config.toml
activation = "swiglu"
balance_bias = false
init_std_router = 0.00939
n_kv_head = 2
norm_place = "pre"
rope_fraction = 1.0
parallel_block = false
optimizer = "muon_variant"
lr = 0.00691
grad_clip = 1.0
batch_tokens = 131072
train_tokens = 957900000
Below are experts of layer 9 (counted from 0) of a mixture-of-experts language model. Rows are named router (the router's row for the expert) and show model dimensions 0-191. Each number is 128 + 24 x the weight over its row's rms, rounded and kept within 0 to 255. Numbers have three digits each.
After each expert's rows: a language model's description of what the expert responds to; "mostly gets" lists some tokens that are sent to it at least half of the time. This comes from a sample of Wikipedia text that the model never trained on.

# expert 37
router:172121125154129139156135147110116129120124097096090167140153108086128101091143152108126091151131082090103093134141146121084110113111130097134170144110142133115109148147120127099133131137150140093110107144117079157122148145149153083119142138129127146084094162121135104123105116131100111137129122155142108143145138102147130089132099110167102135147127152147122126148115122130170140140122100101126114136114138119145121102075118095111146131149143139104178155132085133096143131081153142116059121127155124134145162152148185122154132113098117167119126166156087115140139100162110096134
Description: Inner word pieces like it, ent, ost, iol inside Spanish, Portuguese, Italian or Latin-derived names and words (Angostura, Covent, Universitario).
mostly gets: " Luc", "ilit", " Cort", " Cant", " cant", " Oper"

# expert 47
router:147098099136110150145137167164142148100108137080112144159160128091116094122125139083152110083103091113122108117130148115110109121097125105166151166107147124128105128151151153074094110153120110128104095162115073158148134154133126142143129149138154162087127151144112102131106135126107101151146102172142105146154169119122113096168096120170098104132147155149088132167091101160154144127121081114129113133099163102136129088120113109093130131133148181129159109123107175093162105109110151097073112112195087169123144165152135170107112118111134147146132152145103113142134091159123079169
Description: Inner fragments of Italian, French or Spanish names, often "c" pieces: Josc-elyn, Gianc-arlo, Damasc-us, Luc, Marc.
mostly gets: " Luc", " Marc", "oc", "esc", "c", "éc"

# expert 25
router:130118111146137117137107150161142156128095100126104162156136110137157103128110143121144135139135100119102094151117149108114106130124128082143134166106162110076125125151162152102105105130149115112120101145103118151134148170136112099132114154121152152099110184110082125124104093121116128174112112127089131162133169108155086131151089101132095100179140140129101127121112109155150133171134114065094118129106123080135124081110118119089156140159148153104132190161096125100136100116124151103107146092123128125170160125132131102166102163101115138140127149165082133143115128164126118194
Description: Prepositions and linking words like of, on, using, used in, based on, mostly in writing about songs, albums, instruments.
mostly gets: " used in", " using", " use of", " development of", " based on", " collection of"

# expert 0
router:181100105165088176131105147126148153114099135097121150139132122083137120087124130107177104119073097092107116152138142085086110102117166126148202157082151110113115124122135139130102100175135095127106127154122105147143126147120119105177127122095128158102126143115130117147102141071117069173147107168099102128132128104120105103131102098159083115114159153152105111149130108148131119145088127121078113156117124130148189106128101100127117187153138165115153137162150148131157138119129153097110130126134104114135124144155127116140116124126138149152172160127124125143121126155118104123
Description: Opening capital pieces of proper names after line breaks, pipes, commas or "of", mostly countries and political bodies, such as N in Nigeria, U.S., Party.
mostly gets: " (N", " in N", " of the N", " of N", "| N", "==N"

# expert 31
router:132072099133130170159117140142116136125111106132103148134130110116138108108126132102149077085133107127140145146078141113103114082088141087151157128119151114102101101156151163116139126160186093095098102139143106160142169122116136124148187149121142155105085151114108111112138085102113094151157134197111081156144158090108111114127132083120100131176139166150108119159128121176147131139102124111088121125112147114129152107118135106096172138139134141127179128139093153105167120120132173134117164121132104133130169142164140105138113146131129175155128137121131094120133136146099073109
Description: Singular count nouns following "a" or "an" naming people or works, like song, book, product, friend, agent, victim.
mostly gets: " product", " book", " poem", " tool", " element", " song"

# expert 41
router:132095097174119163177127173148119121130107117117075157143149110132128132126106142128148087104090129100129134145102159076133127109085137105157148126090160101115116111145144150107129115129168113093107104115130094150156128137116179100151150132128165145138093166112102133128083085099090114131169114180091105144135151109123117097124124093136131110172128146144083104153090141134146099160109123104103115156115177133137153097120118118077147125150140151135157136162103146098134102102152152133127155119139125139135193146158170084153082142124102175146143139138105090134137097135117096153
Description: Concrete material or substance nouns and word pieces, often after "a" or "and": water, stone, wood, glass, oil, cheese.
mostly gets: " oil", " gun", " glass", " water", " roof", " wood"

# expert 6
router:160106090120128152130114154153124123116128108117111139150129094119133107101117183120190123117119122109124143134105133078141098111103133097146134130142126101128127120149115149107108095160156108090115100135113110145144153134093147123186171110095156121125094123085127094131119097119091096154152137202121096167139119096121110129153130099140125121165124155146110082156095106136133124153131119133125123185119173118120152112109123105099152152124148135087153131127107163101131105098117158145132128105130078158127172154150162096150104158102134165175145137140118069132152112134101088186
Description: Abstract nouns and noun suffixes after possessives or articles, often followed by "of", such as success, life, relationship, -ation, -ity.
mostly gets: " life", " success", " death", " problems", " relationship", " evidence"

# expert 46
router:115128118144122140158105156142158127122097090104098159143143127120130079103116139103161138094072125103085103141105152116121113098112116101123139152117138100074131113160129167099096119132126095082091110156104119176176175133148186106160142108095193131122118144106096114135118097114087091152178132140098092160146163112152121118158113093129113114169126149142118117163101107132164110129143140087110113146099152140142166112094095125108152130133137154131155114128106137127127083129120149106135164135139091156149176129169143089130098163098098172138135141143095086152144089155111109156
Description: Modifiers and nouns in sports and boxing reports, often after his or a, such as playoff, consecutive, ten-round, career-high, split decision.
mostly gets: " playoff", " consecutive", " touchdown", " made his", "- Highest", "-round"

# expert 50
router:127099109123102135142120122169185157109121114102097110149171092108178114117116156114159095101126116109103113155113156128120100124119127121138140155121122132146144118149134136135140094130136131124090107137097105159130138157107120105129136112092131149096118160115089100126124083105112048169181110164107120141158149111140116119133106111123094096150140169136105106132136109131185121166107121117083125129129154109135135098110104102120148125147168137128128149128126173107166100107136136085123145109167113135127140141166133118164129147113118136144139127126112106113166106153132105179
Description: The first digit 1 or 2 of four-digit years in text and census tables, as in 1980, 1963, 2013.
mostly gets: "2", "1", "G-"

# expert 58
router:139102113138127138131111124197146152100123115090098131130145097116175103113129139121156104130128115109104095163105159107115113136106141130144139142128155118107133127163126158095121079130135138119087102133092120130145156125093117125127161133100138138111112144103083106121128086106114034144162103168130104151123167095134124129128103104136116101132169184164101112139108090169179127155091103121116114132114167107151151107092113116108155122154162142123140145140086155104144094109139137105129138096182110129134161161165134133140105137099116131145141156132139099129145093150130108167
Description: The first digit 1 or 2 of a four-digit year, split from the rest, in tables, lists and prose, such as 2008, 1952, 2025.
mostly gets: "2", "1", "283", " | None", "There", "| Bronze"

# expert 62
router:153103107118098148160104137159137161107081095112101170155141107101130109101129159117134072140096120116106121138111118109127108089119136108125170123097142111097104090148159173122091129127114092109092121130106100138162154165120118086128148145138146150119086175118123099109093112108100124128168125141122106150171125114130117105159139110140110100142153157186111087148108104140151110139072127111118093142134122127135164098123107093091181141146149148130161139143128135116141122130137129078097134104177093145131128144133155117151114131120099164138156149151123133146096122172105138163
Description: Inner syllables of Filipino, South and Southeast Asian, and Arabic names and words, such as ab, ang, ak, aw, plus suffixes like pur, Creek, brook.
mostly gets: " Creek", " Tang", "ttar", "pur", " ng", "uan"

# expert 43
router:161116121132111133154099156127141138125125087109122152141130128086137098110121134080160138077110114132094117140115159120094099110101119124152124151142136125102102112150127155090124091146123128104101116168096125144169108147134156128151165133095170132129108174103109093130102089120101109150157099143118101159166146110144112105163117111116122125140118159149103085153116101148118116133135142107104109146106161126147169116072108119109162166158133144084160112119098154116140077122149134103124177122147107161149147135176137086118130158111116140138140155148089091149136054136099106142
Description: Pronouns, clause starters and paragraph breaks in sports biographies, like he, she, where he, He also, began his, debut.
mostly gets: ", she", ", where he", " He also", ", he", " where he", " He has"

# expert 21
router:136098108146114129145132137120119139133086107102098155172105107112178077124135126096146099104120110122083109130099170128113118105103137111140132138085143096086125081131187148117111094146121120112138111161108119165170141135126162101168155116118161153101110150141121114120079116125093095129126095129118125147106144138181099113149131104126126088132169108159120147177125130129144118130055123129121118165106106120122171116105126101080185127170182159109138146139091164124145110113151122155090171114142127144144150130126145121150119150068132128127154163179100096136155126131140155130
Description: Connectors inside organization names, like of, &, for, and in Academy of, College of, Ministry of, Franklin & Marshall, plus mid-name word pieces.
mostly gets: " Institute of", " Ministry of", " College of", " Board of", " School of", " Academy of"

# expert 60
router:121129115139116134119097144160151148105109117109128106139123085106150090093114151126154110123118127109129122147105139113139095137140146100135171168076148102117117135192151154132093124175142112073126133121104138140154134153134184128169131100128168125135135189116082094131159108085118084148166120168115115182125150124135128112146103114130129094177136141153079091142119109128145133123126127107096116142099170103148143140091114083116141126148155138121120166150124135113145084096118159129148121120171088135134151157153154130144089161132124160193155131159103089160140085162112114148
Description: Digits and short entries inside pipe-delimited tables of statistics, charts and results, such as 0, 1, yards, Sales, and country names.
mostly gets: ", Poland", ", Italy", "| Receiving", ", Ontario", " in Hong Kong", ", England"

# expert 54
router:115110122173094125153124133137143135081125098122094145167128117126154091121103177095154077109121103111134111155102114104135120109102127087147142145106132122133104063160154144135125110148139114087110098140117116169138124139111159100136130107115171132103106177104116098134110125098127116117125114172105104138136147116119125152134141124136124104173150128173102087165106115148150098172106113117135098132109125110132177147085138110093150144153160131123140171171120147112121137110131181146129152128155123156146142148127152091149092160087093131158127133157122091155157096135119126155
Description: Final parts of place names and location suffixes after "in", "at" or "St.", such as Island, River, -ville, ", England", ", California".
mostly gets: ", England", ", California", " County,", ", London", ", Massachusetts", ", New York"

# expert 59
router:134126134133109143137113126143145152104135087095120161132167129067129097117118138107116089092082082126103138143091133089133133095146130090147141151115180122123110095132164141124089105128132128102107118147098119137139161130105159096140144140117161174116125168101098100145115105095093104160168117152118120156109141121164135118149107130146124112135150150137126119151105113134175118157117139142097083135089165089139137120122120114106140153128134149105123134132126142084115143116104179148102151128152125139146162145146155127146124148099115162160169169150105095158183092130103134139
Description: First pieces of surnames right after a given name, in credits and tables: St-arnes, McK-ay, Horn-ish, Murphy.
mostly gets: " Bow", " McK", " Moore", " Murphy", " Mull", " McD"

# expert 39
router:129092089129118163154125166145143135115126131108118149128125118112128133096106135112157089118095120103124131141116163097090106100104142108188156138110159089099133124138148132094112112148141128087093123154129084163129138140117125121161152145118130145115140131115126136117142104142078083133192119198100113148132155109112095108142115067147091126163116132119116111142103139141174089123075121103117100142128116126137161119137096116118124131165166130151181150154110139151150130097114161137103154129174108168143164129157153112147123144124119165136150158125110068122160087175109083139
Description: Common singular nouns often followed by plural s, such as head, friend, product, pattern, club, system, film.
mostly gets: " friend", " product", " Film", " tool", " ship", " tank"

# expert 29
router:138085115133113141143103151142135150143111099115109121136139134108160098115112144111158076102118103131130139164088161134099126096111139083150174143104149096103102113146117161112101116164191097063090110144111102142146181134134116111152141119093148146111088146129106111135128102127116097171166115198079095155157173092142133136104125119138114137161133149142108129150106129182132102152091110115094113135110160116149133096108138125116152142158144160117130138126104135115155139109129165142117161100161096129124138152139139106160116172104125149149143150169134099163115129137091095139
Description: Nouns for creative works or publications after "the", such as album, film, book, episode, song, collection, show.
mostly gets: " book", " album", " poem", " song", " episode", " story"

# expert 24
router:159127121149085138163104159141126131107087105118139171136114111095179112116121161059165106082120145114138115136114162122068109117112175114140129158117145133112126104126172153119092100136157136123089102123107123120150116135112141116150141116127154163130135157123130126136089095120142083168139103109132088150112128108120128100167121124137118133163127122134117103156110085158151126146103140130093120152089155138121149126068101110118141148155146157107154131141129136086148095110108124103124138093155112136138145165156120083117091175112135133167133161163066108143141107117118119174
Description: Auxiliary verbs and subject pronouns in biographical clauses, often after "who" or a comma, such as had, has, have, he, also.
mostly gets: " had", ", who", " has", " have", ", he", " that he"

# expert 55
router:175092139118130153153114154135159124111134152118117136153150113113146126126108118102160123103111125128100143120123178088126121127110135125169164138111150106133105117124162127121114106137147090116101125141116129155151113147124128101163120137082151146079124134132101114159119142115111116179145053173081121159150156126121083108141127132137099095119140135158117138145119125149165106172105106135148123146129113102151157098106086098116138136133125167128164144134137206124155119094133139133089155110160091161134134140138109142142104131108126153159151155147118123145139116144082094132
Description: First pieces of place names, often Asian or foreign, after in or at, like St, New, San, Sungai, Selangor, Sat.
mostly gets: " US ", " Sat", " Ng", " Tang", " in New", " Que"

# expert 57
router:163104104127123148138094138184162160123120126106125148127129130072138117114103112117143098108104108097127118131128154119124110091128164095134137133135141127113088102123142137104083088138140138114117109161095106116145160144141118108136132148104132157072098139131104114144099136113124098171122098171118122140121163113139099138149102109140084096103152164136117115157130112137148114176112132097134095120089141094172137101128119073116146157170123152094147149150099154095176122089135134117089128116135105127149146153140143114160122113122109139163152141114120132151114129153112086151
Description: First pieces of publication, artist, song or driver names, often after of, from or table pipes, as in of Pitchfork, Paste.
mostly gets: " | \"S", " | \"L", " | \"B", " | \"F", " | \"D", " | \"R"

# expert 8
router:131113101142113172144117156151169156119123113092125130133180083087160126072107150086189109115108102091095084154097132109105111090113164135141145165075150121113124103132135123136122129150176131113115108131112097140182168158116142129171125109125127151120082132100096121120105077083104081146161094144137137124142149099116112107161130088149093133114136128134091087158117122118156092150115111105128092142118153116142159130118102086105140123140151147129141164137101139116181124102141175136118140122136113151136108146143135093158095165110143135118146142148134119146160123140107103145
Description: Line and paragraph breaks that begin a new paragraph, list item or subheading, plus opening quotation marks before song or episode titles.
mostly gets: "\n\n", " | \"", ", \"", " “", "- \"", "  - †"

# expert 2
router:130108089167113148166115134160175151125128117079131127142145111087140128117117157087169123126117133066119089113113165077122112087112148144144170161115154106124099125162109132125128118142153116114127124121118124116130106145104148113172126095100151139119087136111118113111102099096122091142165119144136138139141118090133129103153128117159120125120133132148080076178115126129153124133093098097139105135103132107154152115099093096109168124134135126136133174124108146105135087083152141134102120119130112140177132133148148090143107150090120126141148143157068116129159091162118100132
Description: Blank-line breaks after a sentence or table row, mostly just before wiki section headings such as ==History==, ==See also==, ===Early life===.
mostly gets: "\n\n", "== See also ==", "==See also==", "/sq mi)", "==S", "==History=="

# expert 4
router:155110110129130166135115151140156133104146084121087148136137087085166122115101184131169107109121104105125110168136138114139101091109129109163128130118136113087096117165125135070092127142155117103107095115097126143147125138112148092178152107104139101127110153104150085153120089115107108176162126189107119145129131107135121123137127091125135145163117128135120102166101101115151095138135118132116104177106139109138137091107119090095162147143168140124140146142085143122146116112146143116109152110140089164144168145150153113143112160131122154144151151157101075126159112156122119181
Description: Abstract nouns naming processes or events, often -ation/-ization words after a preposition, such as construction, death, recognition, damage.
mostly gets: " death", " construction", " attention", "ization", " recognition", " damage"

# expert 56
router:169107117155139136149120161147134140097117116119102144155139116106138097089112137089149116095117093110094146123088151136130105127091154135136137160101162111126114137175157148122102121162137111107109111143086110157134141139136143117132142142111119173113101169086113106114106130115121111127131084146131103125148162108161113116149114085145112101129145119131124114164130110149125099176103123105097115166085138113130142152132122113112152157129131134106139118176124145129157110105167144172102150104129111196164131126134147111132115164110134145158173154162106121131130126155112090155
Description: Forms of be and similar linking verbs after a subject, such as was, is, were, has been, to be, and comparative as.
mostly gets: " to be", " It is", ", was", " and was", " He was", " was"

# expert 16
router:117123129140100182125103144121144133124115100068116151159140112094169094125117160090110112118089113126131118146066143112117114093113147152148168148077153117132110108143137140131100109174141095111130097120097128154164124129117155100151124150124155183099139125127130101128103110140138089149127107128104138148159173084124092114147110102128088124136109146166088126122111082141156134143100088118100101149126160120161175115092114126137139115170150129093130131134123183120170103076148127156115150128143091144145137146143125129147120152129121135151151125182119107159178132144112125143
Description: Roman numerals after monarchs' names and royal titles, such as Philip II, Sigismund III, Edward VII, plus line breaks and leading year digits.
mostly gets: " V", " king", " VI", " of St.", " IV", " Princess"

# expert 10
router:158099111114096148146113149126140140098100138086130136159161108078124118114129160114155103115102111094119148174113168096105123102109166128172162168099141131091085112145131168119115131132169120103107114128122093158122114120124127114149132115112118157103112153122102111158094143090123113134139098160077095155150152096125122113131094099160108139106157157133121089133090106158158100157082111075129113146112128113117139129109106119126139159135137189095164153160116182126176122101108163107110118108141102157150138176154133135137116139121117134129139177129101106152149098181089107150
Description: A capital letter opening a place or proper name, often merged with a preceding preposition or punctuation, such as of N(uremberg), in L(esotho), : B(ombworks).
mostly gets: " in N", " (N", " of N", " of the N", "| N", " \"N"

# expert 23
router:139100105144103131134103156149197150110141104098113135141147092090142130106122140080172102103122126109098106140079163142127102076083166121161116141111128122116118110147138165101125101158133097126103119118094137130157129162123135122140144129105126166155113111104102096128122103118121109132137105139111137165165131094132103117144132080142123096116132129130111132183139123147153139134098085123141102134120162103116144126126140127098170124144152145117145163135122145119144092111114165147119143083141144144178142167161138130143099163108098129153139144142101122134172104159117122123
Description: Line breaks and pipe cells beginning new rows of bulleted lists and tables, e.g. name lists, taxonomy entries, election tables.
mostly gets: "- Binomial name:", "L |", "- †", " in the family", "  - †", "- Genus:"

# expert 9
router:159134087136104135147101146148164155140136113095128115141162101099140136100113158129150120127100118107128129138111130107112106088088148123163169150118171117121091115164117147114109109157143135113118122140049120118151163170141140110172119119120134164110087144108110132158083104103111073140153104147121135137146143100137105107139123109174137119117143115132112119142137115123126094130093087100119105125095161087167178115077113098113149120133168124122135161142110139088134110129134185138114121112153107170122125134171128086148101144104109128140150154159114124135114107154112115146
Description: Paragraph breaks, == heading markers and whole headings like See also, and pipes or quoted titles in track-list and chart tables.
mostly gets: "==See also==", "==", "|---|---|---|---|---|---|", " | \"", "== See also ==", "===="

# expert 5
router:164111110141138148152061168150171157145122105121141132152149117112162109076097141103134112099120093136129128172113145133119152099129152143152144142126161104097092117154126167068117109178131094103113124160081100124154129169133136128132138112091135166101107148130136135146110129110119110143125109153078140123178130105153101136138111105150102100139136163126138121140090105165143112145113116112119090122100134089172140113078132124122147158135161152115133163141089159121162128079119154107104166087133101139134158159149144094154116128131117137153138186130115122135113114155113132167
Description: Opening words of work or venue titles in bibliographies and discographies, after line breaks, colons, dashes or parentheses: The, A, (F.
mostly gets: " | \"The", " | \"", " | Episode: \"", " in The", ": The", " \"The"

# expert 15
router:129077091128092115150108149147178165107127118133091132171120119119171116108090138105146119136123122133111117165084174135143115073131159081145105159114150102100115087147195154124132087160139109123117101136119112144140143154123153107158148134104174123090091155138099120147113142124134120131123087122097124147140128107131094132143112133139114061122162140132106120180117127161125133138071088133152096135091123095135106145109115094095159147166156142076138176130104130103160105126135153132098139086130107162152150164148129118168125157105108121134152177156133124125143126133109150143
Description: The, of, at, by, in the when they open proper names of bands, institutions, publications or titles, as in The Dreamville Foundation.
mostly gets: " | \"The", "  - †", ", The", " \"The", " in The", " College of"

# expert 14
router:150127103161136154162115125170166146083109096104097135133142112108144124116106164106135129111135114103109111119103167126096116117115161120150132140111159119117106140150129126110106107134134119101103113143123120136144111135142150132153147099117108143112128153134088126123080114091113066176125121122103115150146138110115095137146098071121128119148164104155134125159131122137214099159109095086136089176080128098141149132111135119126129141139164137113137148123073163115159109117141138100112158110177129140161135168133124118161116191114123119153145139143133102144148119146136093137
Description: Small numbers in tables and text, chiefly day-of-month numbers and month names in dates, such as On 6 April, 8 June, December 12, and match scores.
mostly gets: " January", " (d.", " April", " November", " February", "29"

# expert 36
router:141093111154116153158111141166175146121089121098090156133148107124160090091079152117151134114126110101100145166085145081116128128111118094141148123102160098089146120127116144122127085169168085079113106135119114150149131158098130106154137115121147129111100135095128131123134084113082115136170113137120115176157166088141094100145123112142115112160124145147098101134084137118176117132142100089146122138116157113130164100107090123078135151138136152108145175152097119097153087121155135120125168118118105147137187135161153115159110155083102163135156134124089120150173087169090110141
Description: Plain descriptive adjectives and adjective suffixes after "a" or "the", in anatomy, biology and technical text, such as high, short, broad, -ic.
mostly gets: " high", " poor", " dark", " strong", " low", " wooden"

# expert 3
router:155091102154126161142106114138161129093112114144119153139166116100152136101102149123158128108123097108094102144120147116134084116140156110174152146118177121127102106140157146132092126143156121113100113148133111131138135165104150112153130126107117161107143129125099131120101144122094097136157128139116126137142156082149074106165113058108120120131169122151110111143091092123191112134119095089119088128093142117157136108098132100080143155118110157093151162132113162134161101122115174112111163105149123161165133175146156133146099142131121135146157135138122137154104115115140117134
Description: First capital letter pieces at paragraph or entry starts, after table pipes or colons, such as May, Merry, Hal, Bouchet.
mostly gets: " - |", " \"B", " \"H", " \"A", " | Yes |", " | - |"

# expert 30
router:128088124156112138157112127152166151116095136116099167155132098131144096097095142111134118122129120101083108155081155088125141136118132110164137133108146105092138117138134140114113098139150099104115097141118109169137126145098133110146120127116176140101127134081117128112133079112098117144149101120113127169154158096136091121176087108130110117177134152148094086134085111111174106136139107091109121137121154114116141092120071126093142160136154145118127178138092149103138074116137152096113169101124112147165168131142163096124103177085097160136173140141079116157150098156101126145
Description: Adjectives and connectives inside technical or medical descriptions, such as high, low, lack of, and the commas and "and" joining listed factors.
mostly gets: " high", " low", " lack of", " dark", "-like", " use of"

# expert 11
router:128126095169091133130101135151136149093111119126116106133132131140160085113101150097172098086144091109111112155085134098133113097123136061133170143085129111133116099164145163117103119144179126084122134140109111142170140113132170137133143115117151152113133157104115142148118097109134107116122122197115089163150129092115093131138145105132142137154120160166071083196136105159132136155101125119110107183095158133139131144099127123120121130147124139106150149137118131110146123103115146158133106142159120147130174166143154104138084172131127144178135159151122065134122093142101091144
Description: Country, region and group nouns after of/in/between, especially in diplomatic or political text: Germany, Uganda, Syria, authorities, countries.
mostly gets: " in Hong Kong", " each other", " countries", " Soviet Union", " regime", " authorities"

# expert 28
router:125102113126148146146130141178138118097112112078123140153125100078144092106113148136164107123112136110090125129116163093129091110108114089151162145111137090103112121144104154085091107140155123119152136172103148113118101178109172097155174088127157133104115156097113081135104091098120069129118110151111121135155143102125105093162125104128122107147128142126103132154090118138150129126097106119099125114076149136141174137122091104107147128123147124123154168117130171092169138116122160120092162148161084116179140132157152106141104135153106117198157134151078119141143098170070127133
Description: Field names and separators in infoboxes and tables, such as taxonomy ranks (- Class, - Suborder), Personal information, Turnout, and stat-table cells.
mostly gets: "Personal information", "| Turnout", "- Date of birth", "Personal details", "- Phylum: Arthropoda", "Area"

# expert 1
router:135101095140137140166089113140175145111089096095109151129174117118139128125103157096149118098110098108111114153094152114122108088111146106148152141117122115119121116125151138116133092144139097104112125129115073130143130148136151113179158133132159164086103190099068130134119089118089104129164115137136129150161137088171117077162105069154122103142132110124102114166122102121122106143111109094089138147136129112170143127085125113110132143144171151094167143163134144125138110118133155136099149095132119170119147187178146086110095144083132136148178154154116116146146123145139114145
Description: Pipe separators and divider rows in stat and squad tables, plus section heading markers like ==See also==, ==History==, ===.
mostly gets: " ===", " ==", "% |", "==See also==", "==History==", "|---|---|---|---|---|---|"

# expert 40
router:132103130153129134128098120153163132110105131114115181141125115135158107118125160117148129119140111099079115147106165120094107134125140111182137120113155115110094118138195145137123105137124109080126071130111109127126106151103120113158119123129152145112128154112103146094156094120088119152127114117095132139166130123141108120161103095138096102187165135155107111131084105139164107142119108095082131134103146094149150093131108117095131125142157138126142182136128136126129113121124170094108153083150105140163147137125128121148088192111118135149157144171098113170158140166141116163
Description: Prepositions and connectives opening a clause or sentence, especially in technical and mathematical prose, such as By, During, Since, According to, as of.
mostly gets: " During", " used in", " Since", "- Released:", "During", "By"

# expert 45
router:144103135152111163126119118136180125104113104109108128133139119099139110088095121118131112104108090091093129144112168123133121108099129110159144134121168120107110104131142138113134126170131106119111092123106107139162145176101139136169141138099121147090120162136114125143111075121109109171128090160112122166151133110140107102159094098152113105178132114126130111143097101132159129119118116130127117164087127097140138110083128090103168127145144126104145135166117143121146119119138177117069158106146109156155144123153126114143128152101126142141158140156104120116158123134114092106
Description: Adverbs and subordinators opening a sentence or paragraph, such as However, Although, While, After, During, Despite, Coincidentally.
mostly gets: " However,", " However", " Although", " While", " After", "After"

# expert 27
router:140131131109135158142113122175120121102120087079110124143111101113150084068079153144180127106117147121118121130097152110120130088115108107160167170124125083093125099156143161118117137178149131097129134146094144136130121198135144125169172113151155125120105146074120116152130103105146089141146103132100108128160146112138115104168079111156139096107138160135080100158101117133148078127078063127088113111103152147131169121116121114108145131130146120114139130136116143118155135142142161128098169121152101144150135147143173108116097141140126115154164150155123126166163119153096120162
Description: Infobox section headers and field labels such as Personal information, Scientific classification, Date of birth, Area, Phylum, Occupation.
mostly gets: "Personal information", "Scientific classification", "Personal details", "- Date of birth", "- Phylum: Arthropoda", "Area"

# expert 44
router:173118101132106132139129155127132119132139089111117140135149149083147100105122131083145096132117071124117089125119157102113137129130164117148141140130148159128102127124134141111134105132152146080123113150122086149129132152159140110132156148125126145094133168121108097125129135134069111138138128183122143156144123119133125110143125123148088119138138131146125114168131101132173120158128073102125101131107146105151144125092087090112129140141127180111164154136116149096148124080154135131094144138185107152144164139147161134148128142101085146122115158149124105163137100153103058126
Description: Word pieces in Portuguese, Spanish and Italian place and personal names, such as Port, Cort, Sant, Cant, often in Count of lists.
mostly gets: " Port", " Cort", " Sant", " Cant", " Rod", "ñ"

# expert 12
router:144114115148102165148110128130160157116118136079114124138137105087149116115119142134151109116092133110118132177114130078122109065112142125135156157108157141140084109125123146123124119179146098112125105147129122140147096133094134095149123111078112180103121121107121108145098143097114093122139084160088097136142149106117100121146090099126106110122151172152107084164097105140166095171108118130115092144141151111156178132113092091109154144147128169090126158166115178099193115093134144119099135101133103135149116150157146146146108124133117159147134153115102116152151092148084122140
Description: First capital letter of place, battle and geographic names after "of", "the" or table pipes, such as S in Suez, Somme, Dubai.
mostly gets: " of the S", " at C", " of T", " in N", " in T", " of A"

# expert 51
router:162112110162118128153130153159139117126132121093115144163141128105157094092117148082154108113114095104084135136096160152128124142087144131138134150086158114119129126169150131119110115166141120109116107149088120176140126140132135111146159142119130161119114183095105101117117122125121105135121084180134136122164155115156116116151124099150112101151129136131122105172112100137124101193082125100096120153102138104125138146140129117116144151126137149112133134168127152119156104101173167156095148101138119170145145138132132127140116164105130155162151152164104130133131139144114092142
Description: Forms of be after a subject, such as is, was, were, to be, can be, plus -ly endings like densely, incredibly.
mostly gets: " to be", " It is", ", was", " and was", " He was", " was"

# expert 49
router:138109124149099125131107147137132147098129078121120159144136103088138093107113162091157068096088078111118126125106119080142101123107115084128155133134152116125090107159160131119114125120133122120123090145118101159135141134114175100144124115138139151121128188104124104139108119123109117140137100156106094142142153127127134127138128122148124135166141127154128117141110119133139102166103107125116093151116157093136169122101124136105139133142153118118132154136140153081126115118117184135126156112147123155133146136132154098148116130077110139167155144141110083159169100113111133147
Description: Surnames and English place-name endings after a first name or title, like Campbell, Harris, -ford, -ville, -bury, -ley.
mostly gets: "bury", "ville", "ford", " Campbell", "worth", " Wright"

# expert 42
router:137130123135129164147111139133117127127109122100085150133148102113127112091139175110158119105106126120133126162122143061114105105109154122160153114103153117086104100172123163098124111150152108075119093148121089138161135135130132110137156126081154140148078148097119113123096124103072113118128129140113121140122157112120119119126116095132129129197158155146095135162089111147139100155108123102098140137130147129120171101125124111106150137172153140126143113137101138114117112103147166137120171120157085167127162151113146080131114135130115165149142161128113088168146097145116112156
Description: Military, naval and award vocabulary in service records and unit names, such as ship, artillery, battle, Air, Bronze Star Medal.
mostly gets: " ship", " naval", " artillery", " gun", " Battle", " rail"

# expert 63
router:160112115168120156120112144172168148113134114102124162115146110058134082115112118098127113090098101084106115142123143117135106093118163108124133146118183126098088091153145148112094114186130119110078104135081098114161123137130168113148120148093126164127129139105126102154105113110126092172140103155089121123133152126156135100146106110156101097124164176119122108161121107129172094177109128119099116134091140089170142105120102096124128153169124146125145122141108145106162100126127123104072133129167116158158140179150151142131116139119117153166159151133126105140136099143127105152
Description: Opening pieces of people's first names in lists and tables, such as Amy, Chuck, Hal, Marion, McK-, often after pipes.
mostly gets: " Cy", " | \"B", " | Tr", " McK", " McD", " McL"

# expert 53
router:137083098140123141144104131138138167093085112141136133126141117106151117091099116107188112127118082111140124166112140097090119129083136117142144160116154083132145101120148157129095091149132119117079118132088101143127149104142122118172140131118161136113118135113088127167160109095130094150151128120148125177123139083144104121162128105159142116131165156139131071122140068127152098123114101134108117168121136132117154123120124099086155148132165170105127177106092155097101103129128158106089116089143087178115149166136167146140088154112091142150113128127133095150136128114083089149
Description: Cell boundaries in game-log and data tables such as "| @" opponents and row line breaks, plus existential there, caused.
mostly gets: " | @", ", there", " something", " there was", " caused", "There"

# expert 38
router:122093117141114128126129154150131143110133087109112138137142115137173092105112160106123108106124099115115101155095126107123128121090136090121144145090152085130107070144127152118103131130154111061114111131108118140175143152140154123138158109090161145110092171104119134134113114094139104149144126194117110124115150118124126144150139112133101107173139144176095093154126112145159133175086131132112065135097128130148162114093127124117137157164132125102121137143093130115141108094104144172133154131165122146144153150144119090154090167123108151184152136135116072154132110132123134150
Description: Final words or pieces of album, song, game and film titles, often before a quote mark or parenthesis, such as Machine, Dark, Blackout!, Girl, Records.
mostly gets: " Records", " Entertainment", "émon", " Pictures", " Times", " Girl"